Experts of a small language model.
Training: a variant of Adam for the experts, 283M tokens, 4785 steps.
Below are experts of layer 4 (counted from 0) of a mixture-of-experts language model. Rows are named router (the router's row for the expert), gate (a neuron's input weights, with its number), up (a neuron's input weights, with its number) and show model dimensions 96-191. Each number is 500 + 25 x the weight over its row's rms, rounded and kept within 0 to 999. Numbers have three digits each.
After each expert's rows: a language model's description of what the expert responds to. This comes from a sample of Wikipedia text that the model never trained on.

# expert 4
router:499508521472454464483469515456504558504532528472476497439476492488480474517532574467471511476517500510522470523501510487493487447509487528515459451494486472505462534490544499475492496494555472555547496479479528504535483499536504495487493501534496488528489432480461543536537501530476490527
gate0:496513523476508524468504485505501521508480513473501480484490474541448528476499534483444489527480540491470524486501481509507490469470443443482483497482501492518518500508524501476432500489532531487492461495506494524514487464545509512458529523503528556504504498487512449482481524482544566490
up0:509508461535462505515482496500482532514528489510488518486496483500530473526493491507536496512509507524483478509515549481557501500535493546495487477533530514466515494503467541501529516521471449511512512502493469496485532538465478487546496460505504496518512499528478571511455507487447496465
gate1:480512494499532496492484481482533508528456474511468506542481511464531548498497527508523547545498473494493504480500559471511490470471514562501505519472468422512488482501531475498506488509530525526488511551497534504507530440514526485557529520470490497496515517457447492512476489452473480536
up1:506488461406518503507469498536467452532529521518532521479491518513481469502498479468528454469517493468469500495476497542463549544505530474505515476513527531487519497518497517495514472517488457452556504502507464508504527506508486488443489479508506489496475495508582510485533510536473495484
gate2:478473504504478503501482536474502492479521491498530456481540547460519499499528474512494509499516477483532503549534516527538532494505448552490499521485506547542488535544517530520484525489536474476484514497484495481502472516468515508502507486505489521508516516510502443500492530501522502508
up2:505438498523482491559497486458496527502469519495508471485559510487512520486503519515482498460470514510515542521508519489550517507519473482497458518513521512489494481495501502511459530455482533505448528499512509473501467508475493518505498475495501500494492493518461504505541487478541537474
gate3:485518546463470444526488505478472481515535529501458479465466498512467529479515520492478519484513539486496463522497470492471467505491506503473451525501511502512516515499510485483483504499540526481495492498485531467527512522533449492501517493479435505523508504499483481480541478409493513547
up3:511479491539508529473504548514518510508495498467499518539519459508534501527502461527519502535484485520503546487526519511494491533533467522449525497486489508473490494512518542510468517527530450508548500555475466506511512475490546512516440497525544474502512518504532512509460556549503463512
gate4:490500458504556517483530509525490492523489499494530531541454532498530528525495486493523530458469501492490509466499446522517497488512507452502522518532449493481546478493464513475551497492538478481492500489471497527497533471475513465423488459506495487434512490502526527473498470529483537517
up4:485532492507555500468544508498470494494489518487555495479506457504538471498494507493523470543488455531478500456483518478511481498490533522501499502521535538527528484479453509487492458480504506466503509518525479524431523495478486458492484510516475526482551510538527475480504482520528517467
gate5:521525502512520497544544529491551473549550528466517543492515432482531504503494498503551523513500503483534540490517489492505531488500535541493499479487526480487543479504497533463484442470478487498512495500495542488491495552535505466553492520522467517515497488515541469460511495456503508535
up5:491463504505499484454454520525513505496484533490501457488493524503464527534489506474521479443529481504517511522491518476526482528528478413478480526544500488507531520520491500486496523508463511499481506454458539558498421504489497481481479505518554495499500463564450546527504503524507510499
gate6:494497472480570534486495503505564489505511513500493508528477479528534527472487505460456533493501485500541530489487500448453454479514451518500496471490505449479551487480508481539480494449477461504479511506518506512462464486524483520486500487470486539496506545458467536504506488496505510506
up6:532518511512490511470510498521455491500511549476519478497519494473473465536481468524494489522515473501470488529525487528547522519530501487508501509511507512517488520501444527466504472531502557494509467490498491505506511540512496490486478532523520498542497457536531490483522497512505508507
gate7:518522483473544495489504501517492465486495527462481500509492499480475512527545455465478505516534518477512500481509546523478495522493451498471541516513480466536481485492499516499489508493540481477505467502486496475500487545521505492525498532528465482529502456496585504528507541474461496515
up7:494500477486489443494465518491484487504502549537516498434501498466487485500528479506504483485509500492504481527519462499474500496513539505449489489515534576462511523525515504485491502513488490518485491495536470501479467515482484496443463506474493458545489516507486484481528494512527499544
gate8:472477495539516446480520466547500490472486491509563563500485522525495489472500497503517504506511500495476508464534501520474451495463477510490474516495520485520477516496487514490461534492491493482430525506527486480498526508483486498482517469494490492506468539450573502521502501499503523500
up8:513488462465516522523514477464490549499514542501443490498458453473509454529446517487548481508526510506484542500507501469491482436529501507517503505522477500512471525536490521453509478523511490506499522516446502494495495510510500492495488506524451523508489443458410480519487462486483544521
gate9:514493498498505486475453524487506521473527540444536481506533541508528497519499516502451513460506479533469487479510515506498494486531482518469505470515524510474495510504464485488475477484524498527526455498519483476461459503515498492432510518472512462513518501484501559492546473553496484494
up9:486515507480500493471531490474471493520474505500480506491468491498500526527517462481565490513475496501506506508516497441482479510461542517517504535506461482494486484491520505506536497498510493500500536510511496502486496496509505455541459494506479533485507488503559462512452562485480526482
gate10:509511490502501531477445484535491497497490505544498502487491501542491511556457507480455503482495500487508515492508474491442482520455471509523510491467544466509472512522510545520498490525503489529485532516524491486468471517499516492458468532456476532475502516508468484511529514535499512511
up10:498501519491537461543554483449487511493505456476512492549522521541512473461516527498551465503530483497509521492470488517532511473538497466507486482537492517501530520456488516493490485518487522497482481478499521515523492536494465514529500492510536496499457496554514518543472487528481501454
What it handles: Infobox field labels. Field names and values in infobox-style dash lists and data tables, such as Postal code, Coordinates, Genus, Executive producers, percent signs.

# expert 23
router:506553504503496482464488485489478557526524531504506504478463470516520497515542568472479456493525482499504499497503491436487461455531481559493465459524517470493488512461520557499480473524515478504496489457470529537514506508492470470471466508511527521495459477529466521546469514493494512497
gate0:524492545489513474453491537475522552525491499432475507502499493464528494484503535429517491520502478488506500483510518504499471505535450481513467461513486502500508535502501512469525505464540490503493477541492504485467513514495528496474458519479486487513475463484512471493548509494466524489
up0:466510483469556485471476510509507489478486527467502479494494519467525496459471490460500508474448512466500495448517505503492498508472477466464494483484480532507539510517493530506552536467555496465490497519492495499465537502489513499463468454471486452476477482497496491518510502480485528476
gate1:492537489494507512505531469472530493522486507503466490479526492474499483485537481484496506483510529470496468464503504453478510500514482485466480500473518479482536524482539486528487496503499510469448508433499509502521487548490526446541551480462492546528479474559478517543508498476428495488
up1:467484518521497454449477508478440479502482514493542513519454516472487511504475501494514489485466476469535534545530497559494472492484499484523511449559508533515491515514486525505465581499506495525494505531472486485498492491478491492482470474504524483474537489475520483469508495555541541471
gate2:494454519484538438488515550510474490526513539483521510532475489503527474487486530471525426500457497515515501482473475497524481533543471482492491453511485469478489513543453514529515531527499471496469474497531484475507529494463550479493461456474520483494503521493508441508510471514541530505
up2:503563531514465567546509463497474499480506436526524464475515496499493540466475502508498502513501544487485498486530495486491500485517475528494537489505483508504509472478491508498500459498485482500501500497487510490503516467502493525488527470471456523436511496515461499469493509494487482509
gate3:517528523497471470518493480487507485520508498527518466520460502507506491496482503478511502497478493442523514498511503487539515503488544495507520483493518541514466530489547521533528467480510559530534520538496496464533500483516517473513449489492524537514448534490459486496484488540524531484
up3:493484498488491485456475482484539499493538535482475494477539495516501474500515470465483534502483492508476522486518512494489487511499495511486457504496500482507488484464496568512532501542510473457485503443466507546496474515502467500481496511480482497487526502579503525489488534490478479496
gate4:524492509516484485502519483534511524511506523551466471509506519489489518509489486498480477498509445599519485484490507516475474526518497532507479477467480551491514483503517501530503449560512534518448497487483513502473524499461477489463507515485547498515478437522506494561498487461456457514
up4:519469511474529509474528522504484525495514525493477473477479547482479524538538508514505493450508463520524484468504514524453513502514538517467539476522480559495479525454476546525521461488456547487464460512492507521482504529519524512506469511490514463502447484502477512516486498519515514524
gate5:483495542528533509512508508510511473479524530521480510498504527453525478508540484465516472498520490495517517500474540486466530539490538469512533490487457491499552485509554552506546546503511503495473541458480468410483502474478500526503457471536488486500504518515501473552472469489501551487
up5:512516486514474483502487492520502523496509529532502494489516511521504499492505476475492556464493496515482489521533468481499492500500524525472507530531508505472514530515451449477494512487505512549528510512519514535507468516479476503493522499501469502536511490510518534469484497499498518486
gate6:551463505537509514463478496499539511490486505462502514503505472532489461475535509517502497484450462520489486467462504485504463504500495447523472487484498483540514514523517511524487497524512546502510522513518494482474540528518504522537452491497486461483452477470521503510498557453505525470
up6:548481512489522441442483513467492505510458522505475495497490492496469496493462490505446463487474524523465529478491534492482507487509466491470485488494484475459481491503544501531424479514545485496536512525504511535487509484520529463469452512495501498550513467459522473547535511502497498489
gate7:482479490537493484478525504516556492563525468494500555504458508524500505521511509531504506469488552513524492521529533469505484518500501490481518519497446486552479502485547519506494491469475469510516519491501511536495489488535506508546489467518506528530509507548475476524490483534510504452
up7:519536512483503503505493535474417531456509529466481458497513481490452499507486521478488509511523472477543494520504537520497510501543479499517474481512547475463494531492461470494500492518501504490500468529508486473493503507509518490453496526489505479506483445471505515502508537534488486537
gate8:490501549471530517497496502487517500527483471490508486526473482479529482458537505484484478493476538447505515462480512473532503460511464510492475465488523515505485467519533495509540544463500506498499458481482509473535519509466487475498488503505564514470505510514505474474524492496514523531
up8:513504555475488477474530473466424507529492480506498506485496464468539483504475491511464498522526520487511475473512498479517514483513459462495451441481509490482477496484515491503483508501546527521509443521484529469520523513473534441496508487523544498558505513497518513495539510494506511516
gate9:552552485508491466487505546513494539528513488493474485495480536497491547493495530490496522435474473527491479495533476494468520536522503481452483470496511499449529442475489543518524479501478471512502495495481490512515502522510497485521511542501523550514498485513491498513489463463466492539
up9:530456531513469512549531479476488499517510505506549484519494462513493509493542478523495495534517495450516511504478527541528494490481467494550504513508492510511502484525483508516487514485471520513490534519493516477512483501483501477478534514494487485481485551473495471483514499529496498475
gate10:482536518494493457484499543522513509512502508534487526506478529532522490531506516460515482498488506467497512498505499495471473471543473476450501482479510457492498503479475503467491506547510494526525499496518481559503544492499490528459467542482525494452545458482514506527506487487492510534
up10:515483501510513536547469489488457498459502493485517491513523512510483531492533502513510487521458522483488476538513510538500513471480518530467511541499488557503491558486477480477483505439508489478501496536512476495484509460484479484516481516514477464480492540480470552461514495481527501489
What it handles: Table cells, odd fragments. Table pipes, dashes and blank cells in stat tables, plus mid-word pieces of rare names, such as Ol-iph-ant, Par-ch-am.

# expert 12
router:538508495475472465485469526447456541498518509467484490447477503497493461515515547475467518495520484524505487517538517470489487456492490523488449483548524498488495516480524518503485466524527470511522472501489545527559434507501474482494464514510529512552494467513487537526543516512506502522
gate0:528471506480463505521474465497506481492476516562541504478547482501506470561483523538483486493496494547536484542517517468518509490498468502512449475467536469543506522461507494511504497519537473517549486500499521458511485495510510520457448480481499504508500516510495526492502498532486458505
up0:519505483483489500519510454511495515473483499554559485509516457456528481480501541527487495513511507518501543497516495468537491483475485495535414462476522513507525483498485485530523522456495464475512549521543536481505482557483462492482480500469487543487505482535492538542494451474510487495
gate1:505539531503526438472468503487501479508520512501475534520495506532517514543483505493521513501476497507493463516527511507529512529477486533536559500497519452522478527480525484473526507508513532507499476515493494538545466468557503472453533534488470474466491492454510493497484522471481477497
up1:489453513470499542494517494470548495494510456525497485479492505459465489496476511446520462479499504497519475456485498493485483475518486493486502463480538463503520465535509492515495514484538480508536478492527468468455533490481530441529528468527516495532514521445500487469566490524480510460
gate2:549492529494498459511496512442502503486474464476513481450490496499489490527505509519497547473515496544506484539535496500515519507542526481550465487538487541444492506504503495515483494544515502519480495503484524447505487559503503463476533593495518506530495501520443465484551498534483528479
up2:498477530493454458524488528454521528484490532464516513455497546459505493524482458468517538497504495493509507510507501549530509510532512492502524484538463483503505508488490511545500490549549486502484501497505524423478474430453462461506470543506480532527470534473496434484565506520486510459
gate3:475551494498502507519505535504473503506497489498507528517488534564490508517510561563488496475478482505512502527488481485506470475526500504488448455513514477476506492482496508506477506514518441525472444524493507455519516543516511470536529518509514535493511505523479494471509480529515502514
up3:513498543508504525500476486440522518497498502481496505460520520482503514521497463425496528512489479508523491482518508501506503509484507506523533506489533495481478493449502482473539490487513537484495539464492511525467487500466491504442496472496492480505483494423546508510479540453478500491
gate4:495490439470524450524503489467494477505533504516566505516496465494558481489506527539487546483473537505515516549486487477493494484500505525497515488497493499486539513528513482494511480528521493481517537530485541466472504432488497453437495474476492508529482522505485496530541479506510502512
up4:480479483552462526527491524441517479505489476487551509496524441493506552472505502548508496499519509527500532495564516488527490473484535488494459534524504510488507471509496472475498464509482480490521535512500514498491492523513476475559525478474527501507529501520462479509462504465508525462
gate5:501476463516473516495507539470501494527448479513533505502467513462463487524530479499507472489485509504507491488514469523507514470481501447476452514530514478502517482506493462508579524514507521488440532508504529478482488524465468508451505506522500569500543493506493506451508480455519508488
up5:492515510538505479540510500479501510525464463530531494483492468519513468488521533529502490482492556494503478498487514492492479467465486473494459523507526515476438492528492490521552482483511438509464508522512516507516455510556480478467524543498522497507496540502480481497486539548516471490
gate6:486498486509508509521485534524455507523516547472491511481503450545503495519498501490467499489496512501469450503484527474499472463506495510461515493510480512525496516493509503468474495513511520522511512468519482579490464489512492502541481498493484498539496480505469517457479541485497512480
up6:448484503534546482467476519499476498532480568474524537508528463478556529482480490483483515502481494499465488500448492526490484475504476506506495512474474538524557499469514519501488516493527529497462491505490472516507503461461509491554527469482531500547523506480509497443513486467512588456
gate7:443499490458509484522500531481476507515539495512474498482472529448531507488509471516486510528502504511489526518471526499500489509503485512490493508471476492506495478495490534497517484551555470470500512536490484494475502493463490502526492490518505536523491500437564460439518509544433518493
up7:496462521500496478485494519462493498483509525506499489489500514460515502509505491478488528516517480512490466461512529509525491533508498484502482495464480547503544488489487508489549482539531509483504528523508465489474498482467435480563542509504505510572505513458509524474524547496442567459
gate8:489454538498482527459502525473502498506492518479529513496471500509527485509489516488522506522442464526516474476518518474517503480538497448498462469514478464515514500493502489511516476578521521462515468490467534483516529530529553467494502486505504495516489489462502526540483496467508533501
up8:457448514466511503465465568492480486495504496482521501532489517510542496513518506511517527513475459479503496452515504525512503468535523481478495544522486463514478470486498453498524494541501505494525489523507508460516483487466560517459505487528526494535523524474540474518545503500474521533
gate9:531494522519496502533489474480459523486516550495520509456521540508515515509509497505483522470491514496506477536477534503557489490495516442535512448502494500505535477460524508517503517496533506527476496507525483483513494505515483469521445510486486542480489544523514476539467504516498460485
up9:508510497472514482504485511522517500541483452492464513536483492484480529527511516493488498520517493492509517510537520512452478513471499566483467491469522513503463537506494526456492516500515498525500492485493497552497497464511504494468562485503496474513489496420483489503531505532478497523
gate10:512473518495500497510461500530506475502524526448474471507524486489517489487507517534490532454489512526522492486541495487534502505535486511448493507513498457519471473438520508530481492508476512474551467476493540552528450495510501504546481494537466531515467530554502516504532512521499531507
up10:516461485527492505514473490520505481511470476487512504517538513468530502490462489544509529496479528483473505483489509476512487514508492469493520507459482483500538477487518449517476499485499520475501495499479527528493483506507488518550510483528469540489502531538506506481520498476499545480
What it handles: Dates and birth years. Months, years and spaces in biographical dates and lead lines, such as (June 6, 19, born 8 March 20, died 1607.

# expert 17
router:520513510512451518485512518495482542535554498489494473493492504505504478499524535483495482488511480513515511530519533485506450438522485516534499468523488489486495526463512516487518471505520496517526470489450516506514491535510465476471462511537513499529490505512492530502486514505496476498
gate0:540497508495530542486469500529552475502475485522509536492466510493517513532478494518481533489494506477500536529498532528519480483495471503522515520509467525499512513511465518487505522456554501483517465500525468484455507493486497484514523469476521530469512506484530496503487475486503439508
up0:528483452499537488528483509483501507488544516485492493512482490539522481519515476491494502502516451497477499498493522513526493486566532504482495461486519477520539498478504518443502533488489509473519458449457499540494483482506503549459484496504516481508525534532487523510489511501484500525
gate1:513511530554480562533507510496515491467503487515482433526535559493514507489591453525507488456500452514532496458505444514498456554502514515497494507499509529519541497473478485489585506492495531481453453514484509485517534518502469517467482493522457521515488473479494520468497496509502504510
up1:522505496458487500468525527503421493525506515516463515480513522494540510491482497509538476477503495510499507484451508528460491484556519474526532514514503496536514517518510526535489498544502512488500512495490470508511467463490503528551511505495515484456515512477489498486507461517478514493
gate2:472518459496507472483494496507515458496535484454491534496488534549521465534470517495511475532488493454480509501528447531514496482497531513522529480509531518500508531515507472508531517478519479535507479500476493461485448508466505496435519486470523492471512557520482520518489458519485488468
up2:512509536540516490488465491511524508521533525485506488526498520538466492485533509508521475483503515482523505581540481464481512482481496513488492527486468541526531502502500543488461504489490466472519458494531494472460509515465512486486511487490530516523516477539459480520471502501541499473
gate3:473490481501472515475483521503479529511508464523484505457500494489464490485524515507498480509453510531500494527547502491502455448487515497509481522498528494483494524477523497479458473474545521520529493472543530524480523534524511457511456516497452503462480498453495559564563517508498465454
up3:509532484516498508509516522482485534471468515495488464481469495520475483505525507445454499454535484489526484480482497476480508539476511524552487501500491509503496516531495504505503482531448501500495535507508535496503475486515546484535545511481520497517502454534462462481507483498490517540
gate4:526483504545489504525517510513515506505485480498517493485502541488504456505548484506482532483517516468528495515474456478509511481504492523465503523494537483528508543500489498479512487488487504526524494511519482482491495488553509506517466478504463561483482506494523547532510494504527427513
up4:475502524507473504490559498489491480519505483535492541492512553496491505486542479506509480479497518451544515479501517479515512516493493470534519494474511467487501483506504513518504495506504507520523516512486526510482500539505504507545504493539495500491510524498522452547500492509499512527
gate5:545521473484527503535534503525545482518504497486525545494521519500553491536524512483490516537506474493490493481533477526538514514507470512507493526460522539493509521501494516518502476497530534522519515551493471524465508513488486498527484498511544461499482516528498477499556486508477486494
up5:539473525458542544498496484543532485502498491534491464446547472473515517485455473504506507444505546506462517496488493538515480538494481486498464528486527496492462524493523547510468524519461515531492509495540489492509539540456482478499509493481472541532469480522461493478496511513481504470
gate6:550482535518518495497457491484510518526504499492459541491513532515479496495511492500508501557470459538474473510545472480526524462493505491517503532509475515534488496512485526475464515470503493517508530531480492506482530536512446525509556501457513502466494501460475483501496484456548513515
up6:460490483494506511521500501501514485447502473548503529511526509487528533550521502481502489508497548520540545490514518515515463506527514482496480484488522483463499452460510497532567526468493477521489484506527496469473478471522508524508496487501506542491498474494497543525516500496503472485
gate7:483507498545491523463518492498437471526536493481505449496454505516485509529525517489506513527476481505502433513530511515423469485511466484470486528520451507492487475503495506442464491484516548491501446502463482489481540523528529467452502509551493458491496468525470491514501484512494492508
up7:497478480537503529479510530504498492532501473507554481496497513487506520516522480530534482516464456480518485494478464538489464504482506471508528546490472558500504454524491493478494488506504553506468470539525496456471546508531520527498552492510471446489540497488517543510479461501554519487
gate8:521487485512545478514506501498500469537520478478494516492501531540546510510482497490506478533498487483478475464535492511537507547437518457466487488501534488484490506539493479505540450485561506523492480480517482534488545491508511524482510485552510505509506490499508485529495491491490501476
up8:499512543472488537478537491499515495505452522504503508483466471493479519516467516461472526513485477481522502479451473505480483478528476544527516501507471503512511484496510484512456532518491494471487542503476489496543482504505535501507509523494488488523500503509484531505483529486507526494
gate9:512511472535513501480443514484513521471579471444501478554497515566517462527507515496475522518487513492481510531474493502506524449563522487462516547488529483504491507501456476461478515487529505522524455487471535517459482491511495539473510443485542487492487531508480513535471496510521473502
up9:477503524487560488507448494518528481491549497457522493502512540554513488567507527470468499514511495499482479568483475486481531504571509517433486507494511503489490514473508505497501535486540465502507469487502537516476477522534453533465527492480501482489479502526494511549497511520530473509
gate10:489510532526495544560507515513504490494467518490470504514501461536475515540544506511504471493510488527489534572531490499500501506537459537491514483492471523492516527488504531520498478482543519552538490500494494503502507484484497509454469448472535458489516555485520514511538453484509465485
up10:485500487512468539485589518498500504458495477506505542496492519467517458476520477483503472520500520486511489464513505476532458509472477489512483506574534521534498480460491466482511470480507524522484500521503523508508509482529516470528503510478494475471486478464469522483486530470505525474
What it handles: Quoted names, pronouns. First pieces of names and words after quotes or in reviews, such as you, Mr, Miss, Steve, Southern, Carrie.

# expert 6
router:520491513492484485464500517478508530499541503470468497483470473510509494510524553480507472474507481519520504503499513466503489467537468507486482425511484450490481520439545546511519488514501492499482520483445559536529481509482497494498466515536514501524448461515479496553500530527497511497
gate0:551509491520457528494478519524505512499523470458506507490463467460478507493537519571486485521490526540528544496477522492530513523456506497506462482487532512514479487519523502520465519469518466532499492522517495501481538514511507515471491469526511514549529481486506485531486512548480496490
up0:489537559481507461497476505519538502532518489507523515468519518543500511506468501472491488478491472494545492511512456530500478477471545543501501494518512504473515530510528530490512489536468558514499475484472525490530469510499483491545515506492553521491463483491501498450511456475476530494
gate1:534471539467505477510469530517526513495518468501465511466517529507508493498473524509522505481491507435475538523524515484508507503497494477463514514478461511487472541479426476542529470510522536486487507515463476523504499520513502538551490506503458519519474503466491519514518504505518489546
up1:523477510506473499515488543471537517537521468513498535494444525489509498507530507488488513496511483496499547522524512508501545478494483517487488511474507467534458533539487450500535517498522491485481516471543514533507474495496490526513481493516492500511434487472515493476529525465533506515
gate2:501577502447472468522473518491456526459540510528506495473483489514510442503464509477534500427486488519491499513495493500488448519521513509509508509517512496483513458472472486490492483496510470511471491488443444534539488527507472488519470510526534550502518499533510507458523474514494504493
up2:510541471481507492481472540527510492471518475489541530531461464454537452500450492473510537465503469494498508463505475518521503519510519525476527483496508514493520449460506539498500531491477510500496519499501479527516514509470467485512539483529505561455521505512530507505452472432523512502
gate3:472535453481509533506456504494508499536527440499482521499466533505536488491472470520487493464485475504492519504531540502512541452527484487510508531481546489502479449444493472502538501424465497479491480464514524546477503466529482476541541469521471522522545490486485514499450489517473443502
up3:509466507478511482461506481473470513497478514471501531476516489468466476509530471487496490508546485464536463488500451508527501488502501546506484507510472506514479522522512483494447502563513428509521469548502462465480486526493495476467518526477485509524497503468498494521513506491521523499
gate4:531500466464520556483497503461516493518485503467472520475494495503456510522515522510482464490512484471523480497483508536481463468514443538450532504501498504494518493494477497465513488480486453502519499539490493538497506490472522485517502488538555455488477486451491523456499570541463483534
up4:507529528551480456501537507498497490456511482523560459505521502503534488522509511482493494510525541532491452524485465465486492480500549530480448493513544527497499488510505519505463530509470549507495498498497473469479484511493474492515487514437496552508512517536504527543499463486512504474
gate5:527497485528488511485506507527508525499519459479514557519485486506485514494503488532478491475493574504477489497537514510505477524499502499498543503481497473542523495464492487497504495499414521481504496501560501544479507494525515501506553478483463541475539541471497473463494443483463508531
up5:499514511519516491470509569505493529533531473458466513489495543559452498487500497539497519458476502504484519493519503521549528505497515497491481540480485445479504455531533513486504504496490493543548509507546499474468486534499511533525487470478488517464495502486523504463509474476506541500
gate6:498543485476498497498473483503539491526492539525518536486569490532490519495530515497486509523491494509542518512483525532532494471526478497483515472511503542521482490468544469490512453488506528496531460467567558502494508492511488506473497497504520476522423483510502469512503506490509531470
up6:490468506530488515488523528484494519473513435425513483527443482501480507492470488461495497476515512469480500522547551492488484518464484531487474499452561517442485509486474532535463555517473519517508496527459524487501482518514478493509499509505465529492517489514502475489515492483453503509
gate7:519475461503499480512508543515525488532490538483495537490547503486500477512525510504530513487498502505502476537490491515504533494500526464498462489496501542521489502574462472516534494478546540504526502534552484459499485559541519507510535492502525491522540494447495465497550506494497496479
up7:488478468512462468527470497487494507483490457516537520504516512505505484507512490545485535509494575477476493506486518493480509487481564521500477495498479524524507491505453502480492503504553489511502521458482502431541502509479490508492463483448464506486487516575494531483499496460538484472
gate8:467503450485493499479507437536510508470527483517483478550476532470507508524468496495556490436496484503474508462533433480538494503472509478540514456473531518501467522444503501509506486493526483492481496454475532500526470437459485483483511522522452526501492512540476493510515476509528537448
up8:508541495510470491502544498494518498495554508475515520498542525471488529515465495525460449472496518512516518508446563492483465530493466507536501509474529505527473486471529509494550508527477506511505496519477490573532504497492507546511559475502505496461503513491510465517471533549463494481
gate9:492518507462506478475536491519483529536527528509492464490484525550524516498512509483506483459494496522480554497512472507493445535479470516536481463529506498482482534504509498521498476517515520548507477476468522501522490558499529473509468478515510487497464496542481501561522469504544512520
up9:531489496511460494482466534524507480514468498478532527450506480513480508503487496542486493513532481510503464524527507511452494489510516518455473512521510545516492478499504504480482531534506443482535503501519499459500487472521501488465483511464507496526525439495507480456491509490504481515
gate10:540483514469494471483489525499539541529492534489473498529497498478516467534496505483553500528466477496515475505515492478514490511516547525503489471533471518473511502474522488491512523481537483539544514519495548489515523510497504451481512558507513510550489521492475516523552483525491501534
up10:512479486460470486476506525523530507502498501491485543521465516484532508516485490515562506490469514467516461442511511484511511549513510475499527475522474510506516445489529521517498525501517496520483548551494507494521514471489510480494554508489508571521510514471516504515492463491537543537
What it handles: Vote tables and legal words. Digits and cells in election result tables (totals, percentages, Swing), plus word pieces and nouns about courts, crime, family and taxes.

# expert 18
router:500522518492466530510450486461496541524541506472503462500493460488491491513509518471450481495543484514509495500493490473496469476523477525529485484539509504490456513477509498492485476525497486503506501491453530490539441530500493483479490507491547515540450475513475523523458531504465504541
gate0:510477501510545478505504464488497473520523514542448494511515493547512503501477513501500507512454474510487500475499496469458448496535570465495485499493506510522530468479476493510516497496482500490455455524518491470470515489518519563492507471538462459488482493475462449484522500506521510506
up0:479542519502482491457513494494498513537505521510544511510524553522507475530518480493496487531476515513488442501500475510466491498508469535510488533520523472510473506499485504460552485533524534496521458499490496492477482480495547470490422465514467470487491481500492540493516546538472467504
gate1:478508477445483559482401515512507507518503509474537474535524436476493524480497492499439445532544533553475488482491489524508497494497486483482494489509550504530475487484456498467494506469507480533520509503504544520489471493474493490402514527488507530515505500517499528535502528494500515483
up1:508518500470506543510426493463506510532490498494532454514540425467496538479508505498464455521524525560495504508467465528510504483510495480495472526517529465530487496464471483496495509477499480529493514507492533505465452465452494491431528538495533524506496467512507528500507528481518500495
gate2:497496559545509522484474487508508485532473487475492482526505503484512533521524472544487490517486450512502514446503526504520541493483497479510523482525489467521464495528510499546535426483460527468465557495485456453498521557497494470518465523508510537528475488491496499544443485526488492479
up2:516511520534493539484525500495527478546490459535483494551519498470518439487502486497461485514528528556545519528538518508552464478536529533487490498478499473484488509526502484551513461503519453503468517494517464514491542540512555485547508520505521529478489500497491490564490448495517494548
gate3:531503510498447480481483542485511519511507500497475485512502524476514492499501519497480490510534469492541510489516469498456517518526473525502502494546490519475461544504508510534476504516499481530519485503494514546535467527526444476511494485444514502526503507510477511488499534499496487470
up3:488496513482526455495510451503471512485486506465518477464482469541493476517500492486524520487491519498452477494527533493532504505477493464492482498462499475521513459511522468467539489472507474499497492473533504475480532510515536533472490513534500525481498463467509507513517460526499494524
gate4:476536505485544487498517516476546520516490476482516537519469480473497519510480498497460496495525465532530505531488541471489480502470506478521488498465537502496557511493476493485492496463487497498531514477477521514486483520443514503508498495448530459449514508532470483492556467504540553459
up4:525495515511490482542490505467456513515477490536486507452540533533458488516558470495491508498473521517489510537508484513492557516515514513520483467473496507515433508534562476488522498511496532531477478510516512500516533522535504503471512485546497508532476502459552461483529522521490423526
gate5:458540478528517581507488482461544480519448537510517480544510509477458526498467506509469459499487514523513539500515536503485483544423500492530497513472501510497510488510494494537523439461483477533505525499526488519465539507440530483487538446520527489490452478550436476488488509470485503508
up5:499426515484498487537526483520500517475519486488534490446495516501534466505498502494558492484453503486510486514500468503551528458517529498497465504541478532501516518491483496489501553491530502472490486503446491519489555548532522531477506515518498502523547524465514484497487422504491485488
gate6:472487510476522518506494484519500488502469437492500453519461506482517530488530460493466484541491492535489487515465500492511496529482463522476552477481539515486481450451496557492496517493517516504477507509510528520535512480511484472534477516542486487519515517519492516492497539455464462508
up6:500510499498488460527504505482476514442520536492536492482535501495476463517480497532512555484478510487499500487539477488489517483520508502495479500530486474503513519484505443539511479497503511526506449453483533459484490506484511547469497492485459460519474514524463475509521500547504504495
gate7:564493517535522492471501491474528533513458497495524477475494503490484457506515538483475540496494481528464521498528510512534483482501486530497475534550549485499434466493479496458516468489514507536493437490485518494462500490507451508476515505477493521500470465516505502511538480482478520496
up7:521486495541539494493530491489498481460527472515548509533486508514472520477503516496460517504478526480456513438504559499486517461506505468487503571508545526485480503485502493495519463449479526500483492514520463465450504502542478545564515465472465515473478513553460473516501521471489497462
gate8:537519487516481503519509537501520468529521546508504505538511503498487498489494504486482484507481530503513498492531503500484530517501495454447485504509491449481494505493501458465488474453469509536445490496483490496472476490500526499526549467531566461495470479498482513468503478526471507543
up8:492474485492521521496512499468507527482493532482498524473497474510485500530459537481467490510514484498531440540478509478490476482469521529530501445441505467496494512474509522486492483531512496512544507507544512548534491529526525491428538487477486540520530503488490537549514499488512480497
gate9:487487521541476487565503496510506464499499483481560490526505482508558506462489494516491457526472494503466494467495547498507480522484474514481504531487474523484511530489550477490455484529497521466503517502522502521467466496490520510551493451487480498497496510498481478523527523449487497498
up9:446538493480531498460498524503478506480461479455481531493488533476529512492492493490506488525509526465501507495529486476463532508502464501461519521471531459523513469492505506456533534468497512537506499479500478468496543504494489510504525533479470504502487520449514509468497441507494523488
gate10:495508511485545485488468489462550535510503488498472534538534508514500520496473502512491494508477489524522501456553474496483481503453480504530465535425510513431453492500478510501521470474488506500478515484544502459484474508477536516515478498470509501457431454507467509501497535525516489463
up10:532535545501538483433485528501578537488541520503487538528524472499535515511492492459488460528507499526490519478504483541454472533489485517512493531494526481493504487500467509452495485454490470485481500500480495460501476533492537486536452499456495506498478493503526510527494485534511501522
What it handles: Glosses and foreign words. Word pieces inside quoted glosses, foreign words and etymologies, such as "cough", "hoof", Harfen-Spiel, gʷʰen, vice versa.